Below are experts of layer 3 (counted from 0) of a mixture-of-experts language model. Rows are named router (the router's row for the expert), up (a neuron's input weights, with its number), down (a neuron's output weights, with its number) and show model dimensions 96-143. Each number is 128 + 24 x the weight over its row's rms, rounded and kept within 0 to 255. Numbers have three digits each.
Before each expert's rows: "comes before" lists some tokens at least twice as common just after its tokens as in all text; "gets" lists some tokens that make up at least twice as much of what it gets as of all text. This comes from a sample of Wikipedia text that the model never trained on. Tokens count by the router's weight.

# expert 29
comes before: ":", "=", "-", "==", " information", " name"
gets: "\n", "-", " Born", " Country", " Location", " Kingdom"
router:161196163104091126133132116104115138176124167141122117119126124146151135123161147162138122115129176092101182173119119123153118132169109128115115
up0:172111159125141179122141126125153156123121137163135180115117151107108128099094108116104149111098107123124090100143097137107131132144109184114117
down0:104125136123091139194147105121169160164131126135090131144168114150158137155131155112126150164144168124137122117170114138159122138107117139116129
up1:109143126152132114143122123137135162109120151139089115158149154139103159104137142127118155162129156124090144077112186085131161104090094110117136
down1:105150162125159144131112106125173134100160137096125102171127134160133075104110117082127113131102076147119133137145158122125094111138150137117121
up2:117104109159145108117158101093130158127118073162152056140113095096081107113103106141130104113134144121177116128148095112142148164114100103118078
down2:139128115124139130102151134069114108128076138100135133104139094122125141101146157156166089116122108093143116124123089137119131138165078133122134
up3:157112120154123140104140094155088109074111142171150107099103115166191086091100128125148127165117113172132129144136111112107125117122129150162071
down3:159149116099105114084146133132143110112155105102133131129106167127113090148103140138171128139126107170111077137132128152099135103138111172144146
up4:149146101095129101120073112096131101117101140138117114126120097143126150135084107117141142119110063117087150088117135131119165123125113101108172
down4:095139129171150095113107186125107125093120138141124112111120122073086134144123153123152159114069104159114111117176087145122082134121136153122094
up5:150135174124147135140133118110125114079123163157118139162129137121159141112094114117111119129092131114109052107137096165052126155112129157117155
down5:131137123150117146111130169118143146162132114144106107182103137089091143153129106180103095145197132102128162148119125137133123120146112133118132
up6:108143176130115147119105140152161129126109134138124129114082107145105128139135145110156164141124132161134089130149144104114125131147151161120097
down6:100109104116118144106148156152132117123161156144149173166139155139111083133157112106081127068150137125106097157146154140116129101135162140113158
up7:138131138090090116154090138165060134103119135131106055145085121120117117128112121142088125137078143131099107091092131122165150092157113155137114
down7:129155117134112091127139134115150116162233134138084142117141135095111129089102142136149132134105145131117072179155136106118164132131151112120128
up8:155111120166084145131108148132145161154109124123094180130123141140145137088131144106177119122142152124103142141147117138164111120110116141097125
down8:141152182126133126124114131113105090132188113114125123092140115125141104136141090145170137116118158131155127098145132122149141122100138144140143
up9:132167146157133119139106131137105115076118101144108163138113107122129113141139136124151128164155123099140100165112105090115164117148121108136083
down9:152156126120171091150140128104109164146098152132117135151128140092151117149140159150174121137167159151155119126138079127104162166156135133152122
up10:123149127150116134141120088131074108146107123151123144121122164073146113110130096111108124096125179179131130145118166107128120126110114164097117
down10:130157131125090117135152103109103111136127110150122084183113119106107171153098102133103162145116117144120146108067140122134140139119133125116124
up11:092130185126099098120096126177097127126097137120151134149148106140121124100161146139137138149142129096134121074099113121156134165119126112129129
down11:072113135130106104130131139114134107151147121093111113145123164114140137104144137150122126105102158152157118134094136145175138085129166129179100
up12:112120150103155128116096121131116119124119159142125108159075094116122177140095148129148159139075081100143129104136122096167120127174120124144085
down12:123143123103175121120127117146125111116130150159131105136139139123117100149134077099105133090103117135132116112155146145119137116129118134162147
up13:129141123174103118144132137145126116152089100109093088099094131091180154150121151095151145084115159096139138156135105101147183115142106133094110
down13:146130121132135103137155138096124142140117135110097151109129146119140155149102103107122174139113195164136170155164127110103149108093093095166144
up14:138126104143116112113159121106108093123102119093115089095151086123106120071132143149134132156115118113095077128139127118141149150140161161113110
down14:125102124145119131104178092148110136123108132114133139102136156128134147087168120115142211156155130148169144087128115064156125104079144142156143
up15:155123114107162150099126096112075134157120137164145133105114136104092139076137155100119058111100170141119094100151137085138163142089158128116141
down15:126077123102110123161112153150140098146177148096160153162117122161138180148122129160146065084138120130164076113138113153135102141146108157162154
up16:144143102087108152080109101083117151108108132127135138132113120136121153081160118136149110106105123127158126155143159100184113105136099132095050
down16:131156115130136119117142091133143127121255115127132129137109112130134123118117145127085124124152114126120119136125085114146141141154136135085168
up17:134169189129099113167114162147126158123108152154155100126109098148078154091122109120123142154098145134121143121127132117144164136117093119139103
down17:117183118126156139151109158140139108129255163153134109122136109123117118115158139115162135110138152101134167127169150167126145113137118126138134
up18:150181142177145109122142132128152199128111173123111127109125132139164191134140147150161119150172158111113089140153125115164117150157090146123121
down18:134159111123153133120149161155123132116200124116139141128170143102100054145140126127146123152116167113153119099143155129125141108115125118136140
up19:109165124104129125122108127115138103070122121105167131098120085107153121128133112096118155137137104103143142123127148100141107152150153150108107
down19:105093103158125119180120148140113159144076103090064170106145151128152110163117128148144136095109146129158142150136104160133172113178184183116134
up20:145161152124114123097128141160127160097114173140111126134172130172121103092123138128126133134103132108133159141108107106148145149131120139144117
down20:136155126087140086156140142121154148147235110170099088138109109162137131109108093135132082134121120119116119155095159100156150122132122129182158
up21:112122169132127113119147073147120124091116078144114094126103161130161135148091156143130133156105098179138123109113112119139149130145125169088115
down21:125130134111126133154111089110118111140101156142117106162130135141127136102121157126125177166114144119110091116117120093115143111110177141132112
up22:142106142132138120097148106119170103118108129145133129103168140162124114138100152113134152155109143107156132098138137136108130170166136169164143
down22:161153098124136132122087150154114138110162084095130154114162109130103147134129124185115134142132175114170111173133118133098152135087083124093165
up23:116085150116117121143122117141125117105114137109111130126132161145151104151114140146079134126144098089141186099110173126129118112118113162095115
down23:120140118113147146141126126131120117124149166137091146085183138086122102138139142179146154114153116120092131161105141115108114129103146105121155
up24:115120152117119118108119092104109136123113079114114119101122142114154168130110148132113121134109153168133116113130102121087112171084166106121168
down24:096067113113125125153135132130075131112106080148156139114104079145126155118162122115133116109100110124136138112128129122116123137152160096074120
up25:111111142151087136136144171156084098075114145138154128152122129117128098103146125109141131116106084121109148180087128110069129090094118122160157
down25:119100054129140131132088083134113129123135125106094116179087139136139119143109138130128119128102110133103148123116084149125115136117138167122137
up26:164136157129146123157086151124150156124124125126158129113090139190103136109167137137138172124099102099104135123150152112130122129146096143112094
down26:121149103108127183139122094151163165130255146103131101127141159126115116118126110146134106156109170160133138138133155132127157117129079124093119
up27:121129144106145118127086146114081138128123150141093124115140162098134090111104151136126161113120120157126129082165176101112109139139138140106158
down27:129123131149146120139114083121165160128083142116089064127125128170127123099128126130156148138152138136160136127113130111142130131106115104155140
up28:143151119143114134083116116136132134095110100122099140137156117130154089077097133101139104129112126129120165138167102105091133132103091150171143
down28:159130133142128125115179141088141118146129145110112156151144133156133097145135157132111139120141117109113130116122157152149164108109142133115177
up29:129129125142109102131130120155119133120100077164135135128102116096127152106130091127145147098144152134094105124122111144125148126159141098110109
down29:116137108138128133117111137117104126131120130140140143120126140103153150119124077125095140178091180115121110121120145118167165159161133116139085
up30:120137098146174157128168123119104133071118089155152113138114159159102110135146134164104099131120142108130130155146090146058131124140142151147149
down30:186091154122120138100119118117107107107135122148137137120157154141137146184118099153108120146123136062106110104163154104116139117154130118138149
up31:148119136122121152123103138117070111144130176153098130164119124145139150146116106127102125150122042155135110082150094120106119156129162109155120
down31:108134116168158109138130133091091129072072140144065140145109102110123154125077139111106150155134157142110111151082109177154121076149123112112136
up32:126107096130147208114151147131129168104125152141057132110121144101135104147100125130160117143121135085108082116148163121108109077079107136124114
down32:104132094157136093137134128144155124132114141144098120127124174170133067097152159129114092137106173142136124137091130118131174142172151116112128
up33:133152100135160164144152134206103138087125120172150120154124177115092070138119131098113133139095136119135111115103128144118085141101162146153123
down33:131120106118113156164135128147122087093139117175177110155084138097090163177099094139121089117153155159083116078131149159084091126117134123120124
up34:081136120124110138145121141117182149127094100140139132132121095153152102144144129075100096102113119152164133123101135104107133154168110124158063
down34:093121160104112092152117155178158111135057127077140119130090102115118099111147148099161117125154095121142113135141151090158142126137120145151112
up35:117141142158154161156159150111175108122105109143122163162134126146099140168137096122111130116170141097088126118105086093135141101120150143136143
down35:094145115127112113121132131114139117098070155111117162119196142126130113095140119141095150161129119156139111134154122096170134131157140173169147
up36:079111158126157173118134109128158088143107108146124184073135137100138110144087132121112092121097123125127128174114153126083118123096140137079122
down36:168126128123119114124141154149120107109220160134125179153088147136143147123137120122151151153108121104084102167142133097165132146138167151114105
up37:073156118136120146122146090121147127151116102144125142130103163142174137133084134110110118131077089129153162092128108121138124160134127115144100
down37:110101153074117073137091122137134147101072119117133104131129114109133092121144109123128134125129127162141150148089127133109160138151136144139105
up38:109101154086131127173163125120146134119115160140152147126145161159152150075127126141130103168069167105095132143144093119109136088138092135108135
down38:155154130104146085110126120145127105154221147131115136095106105166124114133163122123139093131143137121103123117157140112154097162120107095135135
up39:128127125138080089122127119136134109134097090109124106121098127153111123100130130106131121110099111142133102103153103139144116124099127087110094
down39:102124127189078165150124161126099132141094095124146141147121081155189143146125197139153107118155122111143135133130135127148137134125132130136128
up40:118105103113153104109124055155162107089120129129139108104118142093122169150137144104134168148142106098088128122143097158138139094159085148084127
down40:131165155095106077114134104141116103125105114166139113127152093162100126103154156111097146134117105118112111104116097108139161107144121141166158
up41:165155084166142065121104114121135132120120135124111108110097128125118107119116123156150101133124128136117112096152129108120148124136133133110087
down41:132118154116151137147099154151155157117101159138152148182167072127139116104120098122117128129102119106130146153089131122163178107120138136156113
up42:119127103130108108138120125125087114129120108143130131140132123143094146138103129097124149146140112098056168092127107092149105145131123121107116
down42:155129105099137133099125130171139080104114154129108120097102123126103112111169122195112117150133129131132115123112173086136120119120128115107149

# expert 4
comes before: "\n", "-", "|", " a", " Class", " Phylum"
gets: "\n", "-", ":", " a", "|", " is"
router:125122132129062152148112152128132137123112167135090133133156136145158157159097128141116110104135155085093133087128110085179124130148121125107130
up0:158150154138133160101073139106080138106111161118130094105128154162111096149154152090123126174148114066146157120178143159076118115152132127105145
down0:134129122117072100123153172124134124105177135125099138146127162129108133134161118103140113146155136078088101160103121104157158112148118119149103
up1:102139159099150131133114134159114188151126170151135146093115114143176136129151173142110144115142145124097151101142127174108108147151104113155053
down1:121156149150139120123127122126110124116086141087114139139106099082181142144126144129108129145082138112114112107138083112142122113127122122171107
up2:092115159174131104129153118148143133168109059122104129158118126143142169139110128089151144114124148116106118125104128118118123174140121135129150
down2:152086128115143091135109074116125102093151131111111125127114162097107097088142114144137155077120109156141122108108128127130110118138159151144113
up3:147149101104152147149179121119150103150111126142098124101106130115124088096105113076143126155093104114157146136114128109132160113170076099102145
down3:093140100097110130115146131127147074131140103148168144106091136117108072159118097132143066137126105146160155118089113133122140148140123115100118
up4:104123095151128135126150132172115104149115121087138155089126121081143099100137122133123120104121141116137152127115141179097165119140152109084104
down4:115123158151121109165109134154138137149171108137130149131111097143143120120145151188142121146135129128106133105100124122105104113118132157140139
up5:119170098166122105144148130129157143126117149143111170118104096145119138141114133119098113100142136128119090122119094119125149160124113103123110
down5:111108136131130145124116113123147137156200154107145127140140138155084126123133146092129107101133141120157120130127181117119138150047153161106139
up6:155129141134184125129119119135131138136102136144091072099135112108126138128133119143135134107122134137119134115128122136159128135171130066116093
down6:100140137121116138135169106151124110166073136092099146103116126105129102106184127126111164140160115153111207144145127122156099132162147132109137
up7:145119100080109169079118096107126137114114138128121098137127102107101116158132151109142120119133135074117131153185168137067152084143137122152137
down7:158113155163125152119129129140162161132109128143125111134169105132139107144132110104126125155119147080143120135201125101153129082139093115158099
up8:140147165160127129119124111152146176154130114151129139115131109140156097113128111121136141150175169124155142098152149153145160131169064086104178
down8:150179134140139096109134086131076163141128137132120130135106129105109107140130099166136131153097122181141151120133079135142156105176129152155116
up9:080122151103135093134140127117137138112112122120160106149124124135125129135137124175128145142063120086113111144140125126102167129126091141106137
down9:119112113165130126135104121145152157137137163122131163130135138169126161084118139156130136086149175156145132114099089153142120145124149089088118
up10:138113113138129101086147125134103119151119123149143097105091099130096123078154148151110064124122141145135108119142109172133188132144153144114126
down10:110137164100136129166104134173119157119085117086112115122140095107102132118119130122119105157131172086128118094110145132102128124139145135127143
up11:128134132137120140108128128117162097090118120171116129085118131105159103112105113134135110174105140124110118102149089084154172118123102108091133
down11:167135103135134146157175141118097125146166151105157149116133157088137148172137145134172141105131122081138174149097167119128102116100113125135123
up12:094111107142078143098154140106094091160127119109150124139120154107112112105117136139188127146138113114124141125129149075138133112128151110150115
down12:132129127114141100110081099123134097128183192125116127108123114192117111139160122136135145143102105145125089112126130146126145144132087117116143
up13:145105140100156171143121111132124129129122145140143130158121088127166161106136121143168140109155093112117124068155091125090122120162159150111140
down13:177125125127151161137116167158170163127192157112135172139108097111143147162144101138153151123127152110140112155116155118120138113143149136116129
up14:141140147158103144124085129145122154110120152161127118100116106098154130120104134114137152160150149156139175124112165162095107174133143133120130
down14:116122117089114096157131068083160130108162113095122152116127138096121095148137144151128090102115110078134128161145139136095154103156144138138137
up15:165128119157150126163128130110129159123133150148093133130109134123112149152140117127139119125091094103120161146099096120112122117132129129135112
down15:133102115120150141123153136156113132144225145107149096148118127072082126110129108096148146109133135122147117132127137139128125132096137118137136
up16:105147111128137140097149092077149097123121129136105126115111100108136088080120102132091131091141185148132113152141099103109168162149152098139092
down16:166116117103153144138113158139135103099118166163142117131110163146079131092121141148110169130119134152095142174107150149134128104136148140141107
up17:112114123122116139118115123169128154137123127118127101137133076163138153113104142093116169161146102116126143122112087137140162116113117113140137
down17:137124134121125098137121115149166109109107129106125141144088106140148097099168107145147136130156103126140155094132093104135134113148126109077140
up18:134156133116165117158078144099146091127114093141140152136115065092106099125109111102146134121101147173111113126103109144159141122153168168120140
down18:134138147162136133156136092102098101134121198135100112120055180108133130111103156119120163096103118101135133131112111131139108127134148096144104
up19:119112106109158163117145098120177133098119128118135103115115104135125151146115087151145121112146137087103150137188148089125148101101148155111171
down19:107126100125157149112126129168162131163252132122150118140073086132123111141149099136139174123136123107138126114101112119138191153161105144129118
up20:108095143140107087096161125099180076151117122140070129118102134066140125135084157112125101127152125134118128179102143125132144135112151105118103
down20:141118137075103101179129103146146120137114166152090116138130115123135089131147112134112144138143077151110112096076125122083065161145104162167086
up21:141174130138145134128148122118121083115142102159131096033108144142126098123096128124113095123106143122173147101141108151120128120148114149127095
down21:154127127139106139117147203150147148169151116142135083143126145144166112128139145121129139100111107113116123133159137133173124106114096122127097
up22:114137147112104134136069097112135150138106080125146106150109145118128073136145120135113122164130139153082145118160107107135122146104111136103147
down22:097133151161142116155090127136132132096105124128141115135113138138138130118111158162134136117109118158132107088095108142158105130147189099094117
up23:125155094104163159158156118166096124108097155119135157118131129172112121145165168145088140119133142145112121133112107151116152119111163132156135
down23:120136136139129138149139210149126154109247144105105141158108122129110106126183169121096177105146121157129132148136118128123126088095130131151135
up24:138154121150098172105172123102149131145109108112132162109132107146132153175096148147119116107087124157160112140122135094174161153141115147136178
down24:137142130117112122161109113137132097137111110137124108144177151073131128146112097152122077082113145113168097120130154104130169125104148121167133
up25:135120137102122114104121128111121132132116148111159128139138160145144116148124116147150104100085123141123123150144157091124127135104096077114101
down25:097135108079140105112126126140109114100101100104097149144131099125126121151123103136143109111132146145146135150112138119155148134128096159107118
up26:099119106115150080115106132121131084155120142128157140157112115145118111094138165128101146147159112165102154110112105120126141123126148148138065
down26:128121135098127173142140123105119064150102164091155091135114135154135140142112195130117125152117147120100110098114172120151123148087111145143078
up27:085152105160148091148180123119119090131117098104120154140104127161106163145101170124107103076151170141133148137125108151129123145108125078107146
down27:099127132128134105135119143116123140143213138157111110139111146146107131145149109132133097145155112148159115144123099167113123123124128117083149
up28:141139139213136140129096154125093109162124142135159114158129104133149135121122151090137155139113125123132120077082107171096136109122139128110131
down28:134113121079120129176118161144082145103198120155120130112107117103070143128124124094128101119140144159117146120173158094135113171143142113097152
up29:180145139185091141109113129125132131111116162156126122083120126137105125097079153092158124168140113083116143138181062108137130107172117137161141
down29:084142167155097154117125100087115142125142106132127159110131199128123116151132162112149120115112112119118098156123175144095130157165160125086151
up30:142114147113092156176107150117098130112101099142147149150105101112150081124100112160105103116127147159130094120144132144127115157078140153130148
down30:130128131130088088106101118149127164121153140110085110109099169148122142092116149098165129129118149127138153137113139135128166107125111135128112
up31:124150113133133157153106106096121159176120128142127154161154145125143107144133122121100098127129146124119109109083120173155176140138135119117135
down31:147087135144168114111079108138135127156150111123095156174170144114095082122136131169111165147151133109161124143112134151125161130141101105104071
up32:138150138160126109157144126144123149137108096155178179117141109154106130146108160083064129089126144123107135103116121157135144161101099135114126
down32:128127121126097123145123121139114135122151114133122138188108121151162104116118134109104139126179101145078144108147079165154113107128110131166086
up33:133136095150112120129122149143145173173099133177110125122127196099089135103113145136149119137152113145121132112104117167162116120124170118143137
down33:149141134121174108158096130193121143158132106119159145113155125123132128128159167131119088134065110124110127122140144162147132117139151121129100
up34:129107124091113081112111129176126126193123113146121127119123124163112094138153149106094132089110114128143158115121121123105096111107117079106146
down34:140136110116119131139105117151126136106144141126109116160124113103129125112152147148120107080073150120124120137119081142137124120147115144106134
up35:125112139134113096146097127101150140110113113157110165126120072136133177102171161136095118185090139153114139109138095165146119112107167140150087
down35:150143106102130161078071150135151117141109149109101103110123108146115124097126129101132066094118120122135144142167105149165116160089119138142115
up36:138126168107128166116135090119133154137116138141139124123095158054144123085152108117145157143148124156129135081143106126093147125130132163134097
down36:126123083173173126092091119129104143111103128151140164123158139138138106114053138133117102115150078150144137118100112129155149125126120135133108
up37:096110048132163145137083116182146153121117126146103089119116123144116104115097097125176102114141119156139148118120121118167128160130163137087100
down37:113157139132120114121159145109117072140132144096166125136108121122141100133125062090132168107095134094131155118085150132134122095114127099141123
up38:108152137135166113120082105135087152120118145106131151113128099112128104063115153161170176151100123153124171140123104139124132156145146153108095
down38:088142111188173096120073153132125137115096152107122152143082128145138089133099123181121144140111145157101153144146085156103146125158158168110108
up39:140132153114106068159067106118152138096120108143161173113138114086123101140100125116099160097156123145118116113112097137088152147113090163141146
down39:164093127111155118152101122124117089132041135151132075178134135166092084118129099103135107119140115127147123148138096145133161164078117109103141
up40:140118149157171168115134125122075104116109155146105129173083139116090127125092131156121123125148141117128133166163158122094116101068129110115143
down40:147156097132121129143113081144112104133113121116080090168118123189173155113111065126167123145142081153113110112099157124130101109114150111141149
up41:148105103106133130149095110144121101131105144154104120096097131133140120087091165113090105129095182149082128143107177116118095146142140100110147
down41:125098091123111133086124119151120155131108150117136140093132139130143161139150165123135148090179093129140129116125142128157153089094129122105149
up42:145101163094111136122130127101150164115123081135149118079110119094160123113135106135159150119082134125145144176143147118179132071140126154103119
down42:103125133175156136094174121142132119148145175151154114101132139117113101119102125074106122128156115157098109074127110172108169128143131141147128

# expert 11
comes before: "\n", "==", " ==", "===", "The", " ==="
gets: "==", "===", " ==", "\n", " =", " ==="
router:133125134106106160089127091168132131160128170178158137116143143115145119123140131137145138121119141161133159137114091088117154116117106137129132
up0:138083139140170115109135129128160094134119131166132097124132110153135140098152062129145156129134090105165122095132164143091138083142119118112090
down0:138128140116157132092113124138081137142118136113067145142125108107124112147150157128144123117115134141120107109147095151131126140138144146159097
up1:149159166153102122141156103120161121125097119163169152121138127110106145148089129111120185120155090079105136153133142106130147122131140169140126
down1:108120152166158089149147114145176129152149118148121124122128151140112188104096132116087107142108122102156095096112111091100134139119139134113150
up2:139136114159083145116138069135118116140113140117178143116100136147054124109106166117107146132163149130101142121141108098153130115180157143125174
down2:134123121142110116078097161111151099174129151125162140112137126146105133100123111109106130126168146104091148096149108098153147136140131166114170
up3:146111129151136064123132096166116169099128103124081136095112121143136145105101104105140143122102115152146147118106111134150148136132115083119109
down3:155123125096117158164158151115161123142243136122138127148126126141144124137119145172100169144140124115117140138098149121125056116119095128125134
up4:088110105144114158186087140140126137124099132142102112160141124152143183117107163117140146178095130128102100155139144174160071081117121135165119
down4:105139112121103142140125149134143172126145114119148130132099147162136122077123158136154150094127120164139129117111112115129151060162161167137105
up5:151183115125146144099096129122099175122115100122143102111132096130112132118125140097130146142090099101139110165155152140090176137130096114111170
down5:118129137141137111145122115139087125092149101140130097122108146124135128154148169131121124123149087143120141105123141102103074126093175149132129
up6:127094104102099109128151133159092114154119128156119134109121165147070139085149112129140169101108101120130106144124114148103121129142128069129065
down6:128159133161100080152160097165137049148072104118141103123124126168143092097125143132096100125113138129139123143129107117135154103086136133125073
up7:125138075157112128131160183102120123123122120148152146134042125115125124148140166128142111131144145144132130131158138135162125151151202132145157
down7:141156134146154115150107154143128128112124155145145134131122128136163121121120101137148112090140160114105136140121148091121146162142148101134148
up8:153127160099084168154117094133121145151113144168123140124119117163098131118113171135122072161158119145162155078148087118171126102150115175111134
down8:126136121111073144098161104146151133132184165120120121132097158097137089102162173123137130089097151135120136106181118109166147115150106144099137
up9:119102155148110102108114117161128093116098153111155099161086095101124140123102123122129137101154138104134147173119099090131135122134140153133161
down9:079140133102119105101110156111133088130196145100112151153147178105140110128109141102153101126124114163123086141143153099136158162121211159115118
up10:109149105140129146132119139102129113109122132148152157110116124116097071103137152125114155130129137146156107147130085122149124148106128144097117
down10:106102144129160167107108089122192104120103132115121099129114144115082091150124144145141153085146122172140131131133121134209163110150145152139115
up11:091123130102109134157105124113137098123121112143102105148087156159110119126118142143104104090185100098098132173139110127124106111119133145122111
down11:167123146138136134131113152120116168082185118115197174102099128112121086083136115135114159135106143147162149105181110120120137145089136094122137
up12:078124147140103199137097133132140099092111114116124105152109115086098129128115112110097094113143123120135138123111078115088082178159171178158104
down12:125154118089110127137136115133190124146130132148135096145131099144089127094127091136148118119119093145094136104129130127133116130171086108119140
up13:096104130133129131136124152083124122116117157153142127126085102140099120096127132117126107107113106112139128099133115106157083098155109119132111
down13:076161144146114142152123141121121157139181126146111149142114169135129100142168130115176139126114102154084150127151137114090121117130149110136127
up14:116162102165123102160119109108091118104103178115128149089137164130093104071134142177115136177159149067097118092137105126150116113112155111128095
down14:106147125096127169167116130110127117153209177112109093111156139084123113118151147117184152161182118122183148117134088107166090153145126153110134
up15:160151117103148119103109104117159081080113105116129140102115091143124148149099081126129105153143179141159134101145064133165099107114148141118131
down15:138145148088130142119138102136153129115094142114159125102093154117152124089140112125116135095119109142133139114130086087087116141117128103086138
up16:116057114102119122158092104155109129103098091116113110144073159139151138116101112129129150134119103143123073144116155104139121143095079140122126
down16:135149125132176151073105140166145101129208166123129134126106134157120117141107113131103154124124118129118126106132115099156101130140141109077145
up17:109124174149114119126122111156109121122119131156130130158131119142085140134114092116097179104112149153117129126133108144151139101169108095119152
down17:118131159137086157151176130135133114198104149151156135169142154134133146141178165149138097132110173130126174155147123148098109117149115138172135
up18:138178102130116109111160141123136119120119076124102125117131108139096137062132140116102116101136107114105126139165136169121155126172144166163109
down18:117107118108106103133134128150113127111255129097143130136141127176096160103142076101117113085153113112084114136167096103135150146139141167143108
up19:139150135144085131116139146138158124116114104165109133149088139185134133147133153048106110146115115151102074181097157133133170126161090126102136
down19:093130123149085121118132112124123143161165151125123139128085133141129141118124161125131101145081089135141122147117125165163152110148118190119133
up20:118093088099147093123130105102145160130106165098111075107140140121153125136112129133094130152155109097133108123140111155089099128128140123127114
down20:142144102106127109131118169127129154105104124093098130120095175102171140109125111101106137112149117094141076121118089114116115160156108114095170
up21:129158134121164087144124153155153116113105130144134123118107145121113118103132131153135158111164117091114117171130141139179145133123155104155124
down21:132119119105168157138158130122133128130189152136141141118137056148088093112151167165141120126188099133121151129104164156118171105156119133155098
up22:156131127119146082149157130162081094119119097113132095111133152112126127152117079125123124157117109111131114109162110177165098121063112092133136
down22:114114093140092099162178126120130143163128100104135121123124144124171144131183108152124098151145147120115112127113137146130133104099128135138116
up23:161115135109100147158058127116089149132118078153144134085098175113103135137131126137097173119127107140143144123164137090108069145131134176167109
down23:146167130146113171080144121114106127152086137143116106118143122149118146103129124078131134125131154159096113085092166104168120145111116122110134
up24:128102126122086077135072086119134126128106089192092095118145134126149117142080152099125129149162145154113153118115103106115124184165145138147177
down24:143142134133072137070058102154158145131145108128168109113169140109171109151128135142131117122142104127147120124138133140103135129118138115089141
up25:146146088128124115099163098121162131160119174156104092121092097138155151153121086099147175107109100131100136115153136104144117110112058105122151
down25:104132175103119130133094133118128112131237108150110199115097147130121110115154166129181137155165147155128123168138130103107160138153149164126105
up26:124132137121113120096122128104084109079116135121101134133150091178131115111124173151112113132144122130074142131079143117136074085089124137143129
down26:084160131154095152116154151087123121116186190119106139165141108108144115145164154134105119120158152121147133137125131102125152150108121174112149
up27:156199109142152132157117118138149106103110101136173138102103146144098114104118137112117153150123094100103070150148100132119116152145077113118102
down27:140115133112139093126134161153099096111104126130155157053157117103082154135145085079131112163110135118131123073127091151104080180087138088125129
up28:104128136124103109109170138107145099116114090144097123116137143113116135122057098140106127123096116138122113129152121141125160107128145134143108
down28:140144089154120131129128138126135138134105163167186096109138152153119145125127131135163154125117164155110154139129134105163161077147085078122104
up29:163171169162121152197121143182164134071118141145122120121125119080129114140131150137104144140163143089094121130129121151146096117145131103101157
down29:167072126141108134086124148138147131116145163106159143136150170089136117118108152140145164112130121106127113140110105110109161130106163123101101
up30:178123129164128113168119111129143136146118172146131106118159095119112145098103187158120148123141119104121141066127173158189124119116127064096111
down30:109089148141143150149129095134115163142099134141127121174155142082104106120116113138170111095104128170165168112098142170139167105121146136105135
up31:109128140175101148171163173129159156139115122140134143147127122128099144115110129167118166149123087140103144155113139120148142145155163161137116
down31:135131110106154159145139126153143086150146114141138099140086123129142162152146120125080146120067164100119169125146143121148146124133120147139103
up32:122135123120112126127071108143176117103122089110102089105134124144144172142113133116093168093143108098123137122118107119141139106097165138115147
down32:115123132141104104114121113088124112132184157119149177077105121120120107108138151092123136130135082143140083119129125127097142124165152131121129
up33:104161118115114144128077134095119120134112107171127111111081134152139149135154134121110129177135132164086110148122099139145137119164110105119113
down33:141135148097145125109112128144178166127145127130117124067158175155153144157097164145123102087139134145115105150088119104145123165144098159113129
up34:121130119158162160142090150124083138089134086150135132149104119136126146082128114100108160093162133118137097146121121160148157116086121106098122
down34:124114116129082104054139104080132169150100153091116092138136117122119120190074122142081138109149127132124130094127169109113125170147139109110137
up35:165114109171147139130116136139129108107114148136113116095107161129111136131113132081132142175135166130157077030122124150123065089135107126141130
down35:107100109151164153115108143114128070142133108109204122069153149149124109089118122091110135173158122134124138103142100123096108124129149114136112
up36:135139111202159125097123087154089096146104104081156129097091122127147123112131135124127140117127153118078110140156108123119134131107091152138092
down36:110098150137157100155135163162152143117131149127128106132123141111131147177092044126144112129089095109117100111146132124153147124105156109101124
up37:126116121146115109145091102140128115101115108103090169144131140153109131126111137102128182135119169122139168122136144129158138160158151137160132
down37:163130155143092135133109115127161127125049130149161117150120116081156122175142152113115156103104078125128136126137147158122137168137147105128164
up38:161099143161155136125114116142113128112123122159156117128129137105139109118128136128113164156123111118118149130128154108108134145171115141124106
down38:167124124148087108104152089153127147151148163108103161137156143146093080101142136104112111123145099125150148113108113150144146114093144132100109
up39:130124097115101099159151098108137138066097104163136099125121089112147095134145143121126145118106112078112133139172120084163064129146099121098140
down39:119126094098127128144145096136149118088164087147136164129130091109156114116142145131164124130138120081120140135142123080154089103130137138123181
up40:123158150127168137141197139124149142142125108102131134136087131114111134114140160085149162162140136117116151083106152123114161157134120158110105
down40:148156167155150148150120126114133132096254135141141151129112111145138076088099128082149110125132121140159107091133158106104133147114108132094154
up41:110126123133109148125134138144138135126108151129132131103137124105077117117091165132099108124125151157125134119134126149128167117145149121134092
down41:126110126155106146122148116080145116127105146119148154131144169110137101127132100127076111161125142133109135131136148159157126158105117149182133
up42:151124056148102142115121110121106132125119145166128132141121139124154158123159196134099119149127141070098145128108100127099129122088166091124152
down42:085089123100152141171138115155138164118111141132076115128116127104092187162120111125122145163142118130115134139111130161090070119160133124120108